{
  "d_model": 192,
  "d_shared_expert": 0,
  "seq_len": 512,
  "train_tokens": 622700000
}
Below are experts of layer 5 (counted from 0) of a mixture-of-experts language model. Rows are named router (the router's row for the expert), gate (a neuron's input weights, with its number), up (a neuron's input weights, with its number) and show model dimensions 0-191. Each number is 128 + 24 x the weight over its row's rms, rounded and kept within 0 to 255.
Before each expert's rows: "mostly gets" lists some tokens that are sent to it at least half of the time. This comes from a sample of Wikipedia text that the model never trained on.

# expert 41
mostly gets: " Mike", " Chris", " Steve", " Robert", " Gracie", " Kevin"
router [130 159 127 128  97 148  85 119 124  98 149 140 156 169 106  91 133 119 119  96 157 137 110  75 150 140 126 130 143 155 149 108  99 124 122 112 135 167 161  59  92 150 106 124  95 102 149 156 119 137 154 126 135 153 122 152 143  95 106 122 126 161 105 125 169 121 123 133 110  93 146 148 163 114 138 163 150 126 143  97 102 142 188 131 133 148 117 127 176  80 101 139 156  99 136 118 116 154 166 142 107 165 143 108 117 102 135 133 161 102 146 124 149 119  79  74 121 103 150 144 156  94  99 128  87 123 144 122 113 139 123 116 110 117 104 120 128  98 103 113 111 162 144 138  75 118 164 104  85 137 152 119 132 175 127  84 148  98 134 143 115 101 119 144 133 129 123 101  96 110 141  82 123 132 138 136 140 108  87  92  97  80 129 138 138 108 126 111 129 160 129 116]
gate0 [126 103  78 132 113 113  85 123 121 112 149 114 123 115 122  97 147 132 119 149 108 118 126 109 102 140 112 108 121 169 117 141 139 101  93 125 104 173 120 137 108 174 127 137 149 148 148 122 104 145  53 126 132 107  95 126 130 130 143 125 112 139 101 102 115 140 172  85 114 105 121 156 110 121  95 151 141 148 130 132 140 165 105 153 120 147 166 146  92 118 139 118 117 157 120 136 127  83 152 135 136 110 152 123 120 116 122  94 145 118 108 127 138 125 159 115  99 162 162 185 116  93 129 163 152 109 174 153  89 124 125 120 134 102 135 126 113 117 150  99  92  97 104 141 116 169 153 110 119 130 106 154  92 144 109 144 171 144 143 122 148 131 178 103 138 151 166 147 179 135 161  84 115  80 133  76 134 123 111 117 143 142 138 140 166 122 118 153 123 131 198 183]
up0 [105 144 125 157 125 145 117 127 116 120 144 121 164 113 112 113 135 140 116 134 121 173  72  97 158 170 132 111 122 166 152 146 135 121 136 118 160 139 114  80 122 140 184 146 108 102 127 131 104 113 126 104 135  78 101 132 125 139 111 154 141 141 132 147 147 147 113 119 111 100 138 132 132 138 137 152 142 147 104 129 123 156 127 144  98 167 175 145 139 127 143 143  98 185 182 153 109 185 177 139 151 118 161 160 140 100 117 155 136 117 126 100 163 123 102  49 164 147 132 139  99 111 137 133 126 177 145 149 120 148 108 103 131 111  93 127 131 134 149  77 114 103 138 118 115 151 105 132 122  81 139 141 138 149  93 112 133 106 165 145 112 144 144 137 184 144 126  85 143 181 144 132 110 155 161  79 142 148  78 128 132 125 144 148 145 138 161 124 135 137 128 108]
gate1 [ 91 153  84 130 136 159 135 136 101 125  96 129 147 149 131 129 122 128 173 101 156 111 159 102 122 213 121 102 150 103  92 162 135 149 148  81 151 126 138 125  88 166 143 117  83 153 105 159 124 144 133 125 154 131 136 121 117 138 100 150 136 140  75 112 135 139 123 109 116  82 121 122 143 168 104 131 120 137 147 152  99 124 137 152  99 170 123 183 109 130 155  94 112 141 173 145 132 137 116 115 135 142 125 128 129 112  94 117  97 103 129  99  96 127 138 110 126  72 131 112 193 149  74 123 102 125 120 133 147 150 105 132 129 184 111 130 145 148 166 141 120 147 105 126 179 133 121  98  91 127 149 115 154 152 154 128 118 162 146 135 120 102 153  92 137 109 152 120 131 135 131 109 109 189 137 159 167 115 126 139 105 120 134 134 138 125 145 115  90 133  95 140]
up1 [125 134  96 128 115 188 137 137  91 134 146 177 128 141 120 128 150 119 160 118 140 115 100  99 146 226 129  96 113 105 124 129 132 107 172  97 167 141 144  78 122 138 137 142  99 161 135 152  90 131 175 120 194 113 133 132 116 140 106 142 134 132  79 124 130 117 112 126 126 134 117 127 150 132 106 194 138 148 147 155 106 104 146 129 108 149 105 118 140 153 126 134 131 137 153 123 147 152 100 116 120 122 130 101 149 107 122 117  91 140 121 158 119 116 130 119 130  93 119 107 151 177 110 151  71 141 111 130 139 170 102 110 130 149  79 160 124  94 144 136 144 124  98 123 164 109 115 116 119 133 174 132 152 154 162 104 103 128 124 126 124  90 128 113 141 164 106 133 138  92 143 120 112 166  88 126 125  86 113 147  87 155 139 154 118 129 160  88 101 110 138 117]
gate2 [139 128 114 100 123 138 133  94 134 117 124 119 116  80 118 137 144 138 147 150 140 147  75 111 153 164 128 131 113 139 170 119 141 134 124 144 148 125 138 143 134  94 154 156  84 153 166 146 148 142 130 122 121 131 157 139 130 171 122 136 164 113  96 143 169 114 162 114 151 143  99 137 153 155  99 155 145 164 144 119  88 102 124  98  99 100 160 125 121 123  86 128 171 166 136 115  95  65 100 144 162  97 120 123 106  92 120  48 118  95 142 139 117 137  96 148 111 154 152 103  79 114  85 155 155 133 143 104 106  89 108 104 140  96 134 143 126 124 164 162 101 146 124 118 138 113 139 114 128 148 121  99 138 128 104 132 132 168 119 151  86  98 132 114 132 119 120 144 124 116 157 113  89 136 167 111 104 130  96 152 169  89 131 164 112 102 113 163 160 151 151 140]
up2 [139 169 112 102 127 131 167 118  79  98 138 140 183 163 139 156 153 119 167 133 123 114 100  87 136 147 142 106 128  86 133  96 124 155 106 154 106 153 179  97 143 126 123 112 115 148 124 128  97 123 132 119 118 151 138 175  97 131 105 129 112 101 102 154 159 134 155 143  95 160 135  91 112 151 146 156 146 133 139  85 135 133 134 101  84  69 158 130 112 123 136 170 180 114 147 178  82 132 122  90 100 147 130 136  97 114 147 130 144 130 145 109  67 113 145 136 127  65 151  65 111 141  88 146 127 152 148 121 137 127 128 124 175 144  91 128 141  62 129 124 152 124 129 156 140 127 128 100 144 120 140 103  95 161 127  99 107 104 148 109 119 133  88 140 136 126 116 113 134 137 151 142 139 114 148  96 105 132 127 130 135 118 123 167 135 127 148 146 152 113 137 133]
gate3 [114 143 122 146 152 122 145 173 129 142 145 171 144 132  89  87 149 136 143 129 140 140 141 110 122 100 141 124  97 153 141  91 111 100 102 165 140 156 163 104 118 105 109 140 158 133 142 101 158  92 144 105  94 173 126 140 127 132 117 101 128 147 118 121 115 110 160 129 140 119 136 169 159 120 133 118 109 116  97  67 166 125 117 111 123 138 127 119 144  81 105 117 108 122 160 164 153 119 143 147 115 112 155 156 112 156 137 125 116  73 117 115 108 124 116 101 127  86 139 147 117 142 143 145  93 135 109 188 139 171 106 129 135  50 149 110 165 119  92 103 133 110 148 145 113 119 126 145 122 165 121  69 136 131 116  83  73 120 137 127 117 161 140 129 115 179 114 118 164 137 115 179 105 113 139 116 109 163 126 150 114  80 160 111 114 120 110 129 141 143  80 138]
up3 [150 108 140 151 136 131 145 140 122 140 167 127 163  95  67  85 128 120 111 108 147 119 141 121 106 147 150 145 111 154 162 124 113  96 122 160 119 141 139  80 115  82 125 151 141 107 136  99 154 122 136  75  87 131 126 148 139 108 138 128 130 151 117 119 139 109 148 116 124 117 164 147 104 121 161 111 130  90 124  76 134 165 120  93 134 130 102 146 158 120 122 126 132 159 157 145 139  75 136 164  95  71 169 144 117 174 150 141 151  84 119 145 107 115 138 122 151 106 157 126 105 147 148 117  94 125 115 172 139 116 127 160 109 106 159 107 205 143 105 122 131 104 101 153 124 138 141 146  93 102 149 114 178 125 140 143  84 115 149 151  96 148 146 119 120 141 128  90 131 121 127 159  94  85 171 128 123 142 134 143 144  76 129 109 116 126 109 180 125 137 121 142]
gate4 [126 103 129 119 154  93 109 120 149 142 123 145  90 144 130 174 105 123 145  82 131 119 147 122 112 135  97  99 132 104 112  89 104 112 107 157 138 161  79 145 114 174 140  79 107 135 131 129 124 126 142 157  97 141 131  99 119 125  70 126 161 114 123 111 109 133 136 140 116 128  99 103  85 154 100  91  74 102 150 108 110 156 150 115 173 132 117 127 149 169 138 183 110 103 147 143  81 114 155  93 131 166 111 139 121 120 103 135 123 137 145  98 143 106 177 139 118 141 161 136 115 139 130  74 137 113 143 108 155 167  64  93 137 109 110 153 112 157 120 103 108  92 119 125 141 176 150 127 137 136 145  85 123 122 133 129  82 126 126  98 137 110  89 143 103 140 115 166 121 151  81 150 112 145 132 159 125  93 135 150 118 126  99 131 135 144 120 109 119 132 131 181]
up4 [115 142  69 123 145 128  91 113 115 144 139 143 108 122 120 133 118 146 149 116 137 114 163  76 132 143 138 117 143 134 122 117 111 142 122 147 119 103 105 160 116 117 138  68 123 156 121 155  91 137  96 140 111 156 130 151 104  88 110 120 132 133 135 154  93  75 168 109 150 156 150 142 113 103 143  82 144  92 140 115  92 169 133 127 167 150 134 109 149 181 167 138 135 100 136 142  82  96 149 116 127 120 138  96  97 148  89 186 175 138 112 127 134 109 149 151 116 140 114 141 125 135 124 127  90 116 132 118 169 118  87 122 145 135 140 159 129 141 100 111  89 148 148 167 134 166 124  98 115 113 115 142 113  92 177 135 102 109  96 128 153 111 108 124 136 101 115 140 104 128 100 151 101  91 181 114 122 127 123 133 172 132 187 140 153  85 136 123 171 149 114 120]
gate5 [138 144 135 118 119  99 173 139 161 117  77 154 139 157  87 120 161  75 158 134 105 105 147 122 120 131 156 102 105 141 118 101  98  97 142 154 138 174 167 180 120 164 125 134 135 122 121 115 115  72  67 143 139  84  94 162 150  87 152  61 142 163 152 119 102 143 154 126 168 106 116 152  96 129 138 146 157 120 143 129 142 113 126 128 152 123 110 142 107 132 107 116 115 142 120 107  95 137 116 103  95  95 125  97 124 124  95 114 174 190 118 102 132 128 149 157 151 132 111 112 144 131 138 120 116 180 100 118 135 143 162 121 151 108 121 168 135 115 127 100 113 131 159 142  99 128 110 186 112 121 138 132 140 145 158 152 132 115 133  96 172 143 118  86 141 129 115 119 135 132 124 143 129 118 174 101 123 137 146 105 119  95 107 141 146 135  89 112  93 132 111 139]
up5 [156 112  83 107 108 138 150 163 127 124  98 151 127 149  98 137 174 103 166 127  79 115 138 118 101 131 121 112 100 141 168 129 116 133 129 124 155 157 149 142 152 125 135 168 137 105 110 133 144 126 112 151 156  94 114 145 115 125 117  86 128  85 149 123 115 187 136 125 165  98  98 129 131 150 129 123 132 136  97 138 101 117 133 102 144 121 135 138 123 119 151  69 118 157  95 112 107 118  75  89 109 119 130 105 177 154 141 123  86 132  87 123 139 118 159 169 178 130 113 129 103 137 152 140 169 156 107 146 156  96 127 146 155 110 114 118 105 110  95  88 133 119 159 159 186 171 120 198 152 113 113 132 136 107 145 140 160  95 142 136 106 116 157 111 132 133 126 142  98 114 134 142 130  89 154 134  81 151 134 154 112 161 127 143 134 105  89 124 115 123 106  92]
gate6 [161 158 117  83 138 131 134 112 111 122 146 152 137 145 178 138 115 140 140 115 137 123  99 122 136 163 145 134 128 124 167 149  89 122  89 132 103 115 152 120 111 103 157 140 113 127 183 106 138 116 128 147 124 160 127 119 124 141  96 122 141 138 125  69 112  99 128  80 158 134 106 140 119 111 144 112 146 117 117 127 131 110 100 142 107 122 134 127 130 146  95 146 128 114 123 108 201 144  89 109 116 148 128 104 151 149 152 141 118  96 134 136 155 114 121  88 104 114  88  94 166 166 110 141 143 170 137 130 187 135 106 112 111 171 163 131 109 112 178 130 126 142 155  98 115 107 105 147 101 118 154 111 134 121 137 181 106 143  93 142 128  63 110 130 129 148 151  60  94 117 144 127 100 171 109 125 119 137 119 135  98 130 146  97 112  64 105 126 151 157  90 122]
up6 [146 132 130 112 144 112 155 140 130 150 141 146 113 113 131 175  88 106 140 151 135 134 118 125 161 121 198 183 117 100 167 129 113 136  69 152 128 129 165 134 160 124 142 124  95 125 148 108 162 109 149 151 124 134 144 120 111 125 139 163 168 119  90 121 130 102 132 116 141 128 129 158 143 118 160 108 147 119 122 101 118 133 124 135 113 121 135  74 123 160 106 187 143  86 137  91 165 150  69 100 142 142 137  88 159 112 159 140 119  98 113 146 122 137 106 121 115 120 111 129 171 150  82 154 143 153 121 152 152 115 122  99 102 172 161 110 109 146 157 165 119 144 168 154 133 134 110 148  90 134 175 128 111  92 156 144 150 168 123 133 153 112 141 110 150 151 162  88 114 103 157 107 139 124 128 131 111 141 108 140  76 147 124 104 129  64 129 141 121 148 120 103]
gate7 [135  94 118 134  92 108 107 157 105 172 103 134 154 125 102 127 135 126 131 103  87 124 154  81 143 134 117 150 142 114 157 113 101 114 149  98 148 157  98 103  90  79 120 133 114 125 123 143  97 100 111  58 157 120 141 107 150 129 156 143 113 148 129  90 157 137 187 120 127  98 139 133 122 119 100 137 139 127 134  78 122  60 145 108 118 164 135 127 118 134 120  95 103  97 117 124 120  96 169 186 138 177  93 119 113 157  76 140 166 143 148 125 162 140 154 151 114 124 141 138 110 135 119 112 110 141  82 124  95  69 136 137 109 175 133 148 130 174 103 131 131 115 163 145 132 129 163 136 102 159 167 126 137 141 122 131 152 127 142 166 117 110 122 162 127 142 109 127 131 138 114 117 129 138  86 116  91  94 131 123 118 159 135 147 136 125 149 145 100  88 148 149]
up7 [100 152 117 134 127 143 139 109 144 101 167 143 110 143 138 152 132 138 112 152 146 131 133 152 132 131 145  83 151 109 126 134 166 136 116 136 131 107 122 131 165 143 118 131 128 160 102  99 119 173 122 166 118 111 118 156 124 127  87 108 128  70 103 156  89 150  76 148 142 160 133  90 190 140 157 152 128 155 134 153 149 158  99 101 103 113 101 121 125 131 113 107 155 123 157 169 115 171 109  62 119 103 185 126 110 116 135  91  63 115 130 110 132 128 102 141 123 116 140 127 143 118 158 131 154 131 145 149 146 157 137 142 170 105 104 118 132  93 150 116 130 187  89 152 111 141 112 147 116  94 109 122 106 120 141  96 115 129 114 128 133 131 131 135 105 104 169 147  95  77 151 143 123 148 150 126 110 158  81 121 105  66  80 124 146  99 131 123 119 123 113 126]
gate8 [142 122 143 137 117 102 125 142 110 134 120 110 148 121 101  98 134 146 120 125 134 138  88 117  90  94 143 108  68 114 130 143  94 106 131 165 163 158  76 123 142 150 118 113 148 135 143  58 101 131 118 144 101  89  96 125 129 143 149 158  92 139 124 130  89 106 162 138 124  98 174 127 114 119 125 129 123 107  96 121 144 167 119 129 163 173 143 114 174  91 153 176 142 131 123  96 105 163 154 113 125 140 160 100 136 105 111 142 168  79 144 163 126  71 117  98 148 121 143 142 130 102 101 117  89 161 119 148  99 155 117 152 110 115 118 143  94 101 140 127 117 134 147 106 145  75 134 148 102 125 104 141 166 131 125 103  70 139 141 135 107 126 131 114 167 134 132 120 125  97 156 102  77 172 115 117 143 138 160  94 147 124 113 131 110 120 113 150 138  87 138 129]
up8 [130 112 146 160 140 114 131 157 120 129 110 137 116 172 129 129 117 109 123 102 104 159 129 128 123 131 147 106 142 118 182 121 145 134 149  81 165  84  99 159 158 117 166 126 139 100 146 105 151 105 152 122 135 108  93 100 107 134 129 146 165  95 136 146 146 140 144 130 110 121  95 107 148 108 122 145 116  99 111 125 126 147 150 140 155 129 152 125 189 149 112 176 113 117 120 164 116 114 145 109  88 122 141 127 167 193 105 138 145  97 149 117 149 149 115 139  95 104 140 135  92  84 121 125 161 118 135  83 155 158 133 107  53 113 144 143 141 150 120  98 113 136 133 156 106 128 111 122 171  97 127 137 169 163  89  92 111 161  94 136 145  99  91 136 111  76 109 132 106 152 152  93 142 145 154 151 126 162 129 154  87 123 112 174 139  96 131 103 132 117 129 137]
gate9 [104 134 156 116 150 153 148 129 121 130  99 110 150 128 129 147 100 138 118 118 133 112 131 107 141 150 109 117 158 107 126 122 146 146  93 159 101 171 146 118 173 130 155 133 102 114 127 138 119 150 159 127 103 135 126 101 175  98 109 113 130 104 142 145 120 127 116 123 119  92 103 118  97 180  96 106 130 102 105  96 143 135 114 154  83 105 153  98 154 154 163 148  87 114 129  58 110 164  76 131  96 127 142 158 184 101 114 130 126 130 143 151  91 123 139 153 128 113 124 137 143 138 133  87  94 137  96 136 135 146 164 143 118 123  93 146 158 178 102 114  93 158  90 140  74 114 101 125  78  88 123 162 137 142 101  99  75 126 152 151 165 150 150 115 127 113 145  95 134 144 155 117 124 131 105 159 113  79 130 127 110 113 118 159  93 147 114 116  92 132 122 133]
up9 [147 110 100  95 125 140 137 149 146 184 143  92 132 159 153 151 181 145 126 128 148 147 101 155 103 108 101 122 101 147 139 143 138 102 145 101 138  99 109 158  97  99 156 162 145 136 100 151 120 121 145 101 124 140 111 169 111 138 144 143 166 169 120 136 106 121 152 118 156 146 137 116 168  99 117 122 169 170 142  95 135 132 117 131 123 131 133 131 127 109 152 103 143 157 121 177 127 123 163 129 137 112 153 129 107 160 135  98 118 115 134 126 122 100 116 100 177 159 128 139 100 102 121 112 148 136 134 105 143  93 102 103 127 129 159 107 142  98 169 163 152 100 142  80 199 129 121 135 159 128 112 145 153 125  80 149 170 139 121 127  95 118  86 140  78 118  92 167 112 122  82 125 107 128 162  88 158 186 124 112 132 148 127 123 140 109 149 154 155 133 139 164]
gate10 [102 177 130 121 131  89 130 156  90 143 162 124 130 152 113 122 112 128 144  87 112 124 122 132 123 117 153 120 130 123 110 117  99  97 128 131 143 161 152  92 119 158  73 107 136 105 137  70 126 117 148 208 133 164 161 164 194 110 102 133  67 141 105 139 136 127 159 144 119  85 144 120 112 126 106 194 156 159 134  85  96  95 142 126 148 162 131 142 157 116 144 109 121 118 135 163 108 107 152 138 147 105 118 146 147  89 120 111 159 105 117 139 113  92 121 111 151 108 133 116 140 103  83 140 120 141 118  62 120 120 101 101 111  97 139  99 151 138 125 124 116 129 101 123 136 125 117 104 144 118 159 114 116 134 144 103 123 167 140 150  78 106 132  88 116  95  97 148 132 124  77 117 153 133 140  95 124 140 135 118 122 129 159 139 140 150 133 157 147 101 122 137]
up10 [101 155 104 133  98 167 163 126 134  72 119 121 158 177 144 171 126 116 127 180 114 114 135 142 123 163 122 132 136 132 121 131  78 148 140 145 132 119 114 110 132 146 133 136 147 155 157 128 116 119 114  93 122  72 134 127 169 134 132 119  91 104  90 122  84 123 130 157 120 121 110 116 116 164 120 148  64 107  85 170 124 131 102  91 124 115 114 132 127 115 144 157 105 159 173 125 127 150  98 128  99 108 132 151 106 183 115 163 128 115 107 134 144 137 151 116 148 125 155 113  67 120  94 146 123 152 150 125 125 146 126 137 150 110 127 138  99 126 145 139 112 149 115 124 133 105 141 134 104  88 136 137  87 119 106 159 172 117 133 161  84  79 137 119 136 152 170 108 133 145 141 142 114 121 163 114  77 101 172 106 171 157 121 164 124  80 155 137 125 108 126 115]
gate11 [127 129  90 172 127 117  99 134 139 127 160 170 148 108 103 143 117 147 113 143 143  86 152 133 116 154 109  99  97  92  88 119 111  93 113  90 141 192 117 157  87 147 104 119 138 134 139 136 105 153 156 188 126  98 148 152 167 110 105 106 101 115 148 127 129 138 149 103 181 119 155 142 109  86 115 148 117  63 137  99  87 117 151 144 138  78 114 143 129 100 127 111 142 144 110 122 111 132 139 127 116 114 115 107 136 113  84 158 116 126 147  91 132 120 140 143 137 141 178 153 137 128 121  78 123 137 126 134 135  99 133 159 125 126  93 143  99 134  77 115 105 126  97 144 147 112 128 150  71 109 149 109  70 113 118 137  89 139 123 124 159 117 146 141 134 110 137  74 159 146 157 151 119 167 119 145 112 130  89 140 170 122 101 132 128 132 162 124 153 124 135 112]
up11 [116 121  98 134  84 114 110 102  97 115 156 132 146 131 103 107 112 142  78 140 113 131 177 100 127 142 128 164 126 112  65  78  98 144 125 118 136 160 110 146  90 148 133 119 155  96 103 142 103 136 107 156 113  96 119 177 142 140 127 129 140 135 155 112 107 129 115  98 196 118 138 137 121  82 141  96 157  29 119 143 126 127 150 119 118  89 123 148 123 120 124 106 141 143 137 114 131 154 126 140 112 143  99 160 147 107 104 147 123 145 125 116 151 146 149 125 104 134 152 135 136 110 140  82 132 144 108 126 116 118 121 142 155 115 118 148 147 112  94 109 123 106 111 120 146 127 131 132 118 150 147 131 118 105  88 156 129 158  91 154 167 146 170  98 134 103  96  49 137 118 103 143  90 151 121 141 116  94 111 120 188 132 138 109 151 161 131 108 123  91 102 109]
gate12 [131 110 119 157 118 133 162 139 154 132 182 160 145 138 133 114 112 132 138 145 125 139 146 151 142 153 138  82 153 142 131 163  69 125 114 131 144 127 149 101 118 120 102 121 103 128 122 154 123 177 128 178 147  94 154 162 141  84 111 136  92 129  80  94 138 126 131 149 160 114 115  75 164 138 143 169  90 115 142 128 106 129 129 102  81 148 144 138 159 144 125 170 120 114 153 153 109 105 127 156 122 134 126 112 145  89 105 125 172  90 112 142 147 124 114 121 108  96 152 143 133 103 105 136  81 137 108 107 123 152 127 117 137 122  98 102 186 132 117  87  90 118 122 126 111 111 120 142 127 115 131 112 150 159 130 175 173  95 171 121 108 119 154 104 152 140 175 109 111  88 171  76 132 145 116 127 116 126 166 146 100  94 169 141 118 155 119 111 134 116  97 121]
up12 [115 139 119 111 124 116  81 134 116 145  91 150  98 130 120 161 121 133 150  99 101 110 115  92 161  97 114 171  88 125 104 128 190 125 158 114 129 114 118 127 112 159 156 153 153 122 110  90 136 110 139  95 110 151  57  67 116 152 163 146 137 132 135 154 115 123 133 136 143 147 142 163  90 149 135  90 144 141 136 161 158 130 115 132 148 101 121 113 107  79 122 113 142 140  98 105 106 133 113 114 143 115  94 170 109 150 115 117  97 143 134 107  87 117 152 142 161 145 119  95 126 167 134 108 160 154 151 146 138 101 136 126 117 168 114 122 117 112 145 160 174 126 136 137 128 127 101 117 112 132 117 129 101 132 126 131  68 169  99 130 124 142 111 158 129 115 106 131 134 140  91 166 183 117 129 150 141 134  83 103 159 146 122 107 119  56 130 146 100 131 172 150]
gate13 [137 118 130 114 143 122 125 119 144 118 110 158 156 151 109 114 182 106  85 146 134 138 131 115 180 123 123 100 121 137 103 121 128 144 137 136 125 140 124 135 106 140  92 122 106 106 115 164  97 125 174 107  96 138 136 116 152 112 165  72 113 165 136 130 114  71 155  97  83 141 162 148 118 157 108 106 176 107  94 120 102 108 125 138 108 132 116 141 126 118 125 108 121 136  88 138 139 100 112 122 122 159 149 144 109 105 126 145 165 158 172 134 173 122 103 128 144 122 100 139 129 133 154  97 117 136  87 139 141 110  91 124 129  86 118 135 147 130 133 120 144 164 126  93  77 120 133  94 154 136 199  73 133 142 162  99 152 117 131 108 136  98 163 140  65 156 107 183 105 155 162 161 104 125 141  97 128 138 132 124 149 113 124 113 151 111 126  73 122 105 143 134]
up13 [168 135 102 119 119 134 118 124 119 131 140  80 132 106 139 112  97 164 138  94 138 162 131 155 120 119 125 157 142 102 147 139 146  98 102 126 137 132 168 105 148 153 146 149 142 111 144 119 159 139 129 160 146 108 101 131 134 119  74 157 114 112 139  99 127 170 123 147 144 106  99  63 100  95 154 100  92 161 157 138 143 129 166 151 139 125 105 122 115 149 158 141 114 150 165  95 104 123 108 147 109 122 115  87 195 152  79 125  78 118  90 178  70 124 159 131 143 152 132 118 118 124 116 146 106  86 108 152 136 142 139  85 116 142 109 111  98 147 132 161 109 110 132 118 149 110  82 137 131 114  96 180 104 128 119 171 126 117 171 170 133 135 123 131 157 125 139 109 137 122 110 111 117  91 103 152 134  73 117 143 154 120 132  85 106 111 124 117 130 140 135  99]
gate14 [ 72 157 136 111 125 123 113 118 138 108 119 154 137 155 117 113 117 150  85 169 119 149 138 115 115 130 153 106 140 112 116 126 132 133  84 152 113 124 115  98 103 209 135 115  80 119 144 145 118 144 151 132 127  69  95 189 180  92  99 130 150 185 109 125 155 138 120 134 113 147 137 129 118 134  93  98 133  75 164 123 115 144 110 138 133 144 103 140 128 102 129 115  92 135 131 152 111 147 147 126 141 107 141  61 130 106  94 101 165 112 159 122 124 147 131  98 113  95 152 111 115 144 149 137 134 147 150 154  94 140 133 109 172  72 138 119 105 123 135 114 111 141 192 111 137 107 143 136 116 132 148 144 147 127 143 134 146 127 132 103 114  68  95 107 149 127 104  98 135 111 155  91 124 127 103 102 109 120 125 161 133  95 105 147 102 127 103  97 138 126 127 169]
up14 [157 175 122 118 176 132 115 129 154 128 133 143 191 125  73 129 124 106 136 125 130 145 150 100  90 124  87 140 117 128 101 124 149 108 135 124 103 143 147 117  72 162 114  96 128 154 130 137 130 103 175 125 107 137 160 165 134 159 130 115 122 169 128  90 132 139 177 137 108 150 145 147 155 112  86  81 147 122 164 126 156 137 131 204 167 117 114 112 134 136 110 142  99 174 129 144 125 142 158 141 157 130 150 131 109 110 115 112 161 139 130 101 152 144 118 106 117 121 135 144 140 118 123 113 134 168 139  96 117 105 146 148 109  82 147 134 106 101 139 131 119 142 154 162 118 150  97 125  68 146 117 162 123 140 182 107 171 137 121 142 127 125 141 137 167 113 141  99 125 136 126 108 113 139  87 134 127  93  79 156 121  88  92 104 129 159 102 129 172 124 116 146]
gate15 [142 111 125 133 142 174 119 144 152 142 117 125 101 122 143 127  94  98 113  94 155  99 177 106 117  84 148 134  82 137 124 104 144  91 127 169 135 136 126  85 167 111 132 141 118 121 120 115  92 150 150 101 128 126 133 125  96 119 144 122 135 114  87 143 129 144 104 110 108 125  86 156 101 111 129 121 137 133 132 141  95 134 105 138 119 108 131 105 119 201 102 102 119 125 155 162 147 194 140 146 129 132 144 156 139 162  98 144 141 156 187  78 105 134 101  98 121 140 116 169  99 134 144 114 101 107 102 111 131 163 127 137 158 109 128 138 159 151 116 136 102 136 158 131  83 102 126 118 122 152 175 157 119  98 146 120 132 111 144 150 125 154 124 176  70 142 138  97 120 120 141 190 116 102 136  84  91 131 105 109 119 121 104 127 107 121 138 118 104 147 173 169]
up15 [140 171 144 122 118 119 116 121 126 127 122 133 111 115 142 140  98 143 141 145 125 102 137 133 130 136 125 103 109 110 157 173 127 127 134 122 115 170 118 154 135 131 145 139 122  99 158 139 151 142 121 160 119 122 159 114 123 165 163 119  56 130 161 179 111 120 146 192 137 117 143 140 187 174 106 104 139 108 188  82 137 201 125 101 140  97 137 109 152  93 121 132 151 102 138 117 104 120 133 109 111 126 103 114 120 125 119 133 151 114 159 136 159 101 133 118 137 125 114 101 139 101 145  69 163 149 131 120  83 100 143 170 139 127  91 118 125 165 130 109 119 134 163 138 154 157 126 164 137 120 125 135 108 154 115 103 154 133 131 153 148  98 125  70 146 128  85 163 112 109 155 129 144 173 128 117 135 133 172 131  99 125 118 179 165 103  96 145 126 120 150 100]
gate16 [112 147 159 164 139  96 136 161 184 137 123 207 137 124 119 174 144 135 156 107 177 152 136 143 163 159 154 103 113  98 156 120  84 129 134 178 117 113 148  96 150 166 135  86  83 101 136  98 143 146 132 138 121 158 134 152 114  89  95 154 147 139  83 159 105 119 119 105 133 159 171 132 109 118 118 139 127 108 159  94 114 130 156  97 133 132 142  94 128 147 150 121 141 112 147 149 137 134 159 115 142 127 139 138 108 105 150 125 173  86 123 156 155 132 104 122 104 126 162 148 137 119 101 127 124 105 110 101 156 134 139 140 111 140 130 161 125 177  96 121 113 113 137 143  76 164 139 112 124 151 162 107 133 124 130  95 147 131 123 144 123 140 129 124 147 108 123 124 117 119 102 100 123 112 177 117 152 115 117 120  93 138 114 127 130  78 133 195 116 146 189 130]
up16 [119 146 220  92 131 160 122 100 123 132 154 102 123 113 151 133 163 101  98 102 122 145 133 134  74 101 152 164 137 145  82 147 173  90 134 140 123 118  99 128 151 142 116  92 179 150 136  94  76 137 113 107  88 144 149 118  91  94 156 134 133 125 103 182 139 116 126 109 100 131 160 107 120 141 100 124 112 100 125 116 124  97 125 123 151 112 129 110 130 117 141 137 109 146 111 119 107 161 112 176 142 145 120 108  96 142 142  94 137 143 107 166 152 143  86 138 159 109 104 117 160 112 130 109 104 167 102 132 115 139 157 113 177 125 158 133 100 121 106 120 118  81 140 124 136 123 146 159 127  95 140 163  98 146 131 120 152 102 118 111 138 110 107  98 125 146  86 130 107 123 168  85 116 120 148 119 112 154  95 143 117 133 156 128 126 144 174 109  74 141 125 136]
gate17 [100 130 132 104 142 109 139 118 168  75 104 121 153 130  94 133 105 128 113  77 115 120 102 113 143 154 151  89 110 134 112 131 172 105 150 135 143 127 152 138  98 155 159 120  95  98 103 114 144  99  70 136 168  91 139 197 139 118 145 117 124 139 137 181 166 114 142 123 128 120 126 170 116 121  97 134 163 161 138 118 125 116 118  53 120 153  96 142 132 136 124 154 117  91 158 115 154 139 123 102 106 115 122 117 150 122 125 126 103 156 151 102 160 132 127 109 129 146  98 130 142 146  74 106 154 117 143  99  94 169 116 135  89 153 140 125 144 143 101 107 121 157 104  90  77 136 121  71  93 144 174 119 133 140 172 120 115 126 142 157 141 121  96 151 115 108 159 126 142 102 161 133 108 172 110 122 102 144  95 133 133 109 138 123 140 150 163 110 136 136 132 137]
up17 [ 99 139 164 122 123 178 166 173 138 131 156 177  99 134 177 139 119 131 152 107 152 127 133 182 142 123  92 107 131 131 137 136 150 124 112 113 104  57  99 146 144 122 124 137 179 140 101  87 100 125 110 153  91 163 144 120  86 124 144 112 107 123 101  84  25 136  73  98 126 130 133 110 141 121 133 137 118 158 134 133 107 149 139 158 149 113 132 171 102 132 113 111  89 137 143 101  98 145 113 129 129 101  83 137 122 127 103 118 123 123  88 129  71 109 134 143 157 142 133 145 140 119 144  92 125 144 141 132 108 112  91 119 122 127 141 113 121 166 168 145 102 101 115 178 181 120 161 135 125 125 117 121 140  71 132 133 148 157 129 121 128 145 146 117 151 120 131 144 115 139 123 136 137 138 108 114 144 138 132 169 113 113 122 158 129 141 109 134 106 110 119 133]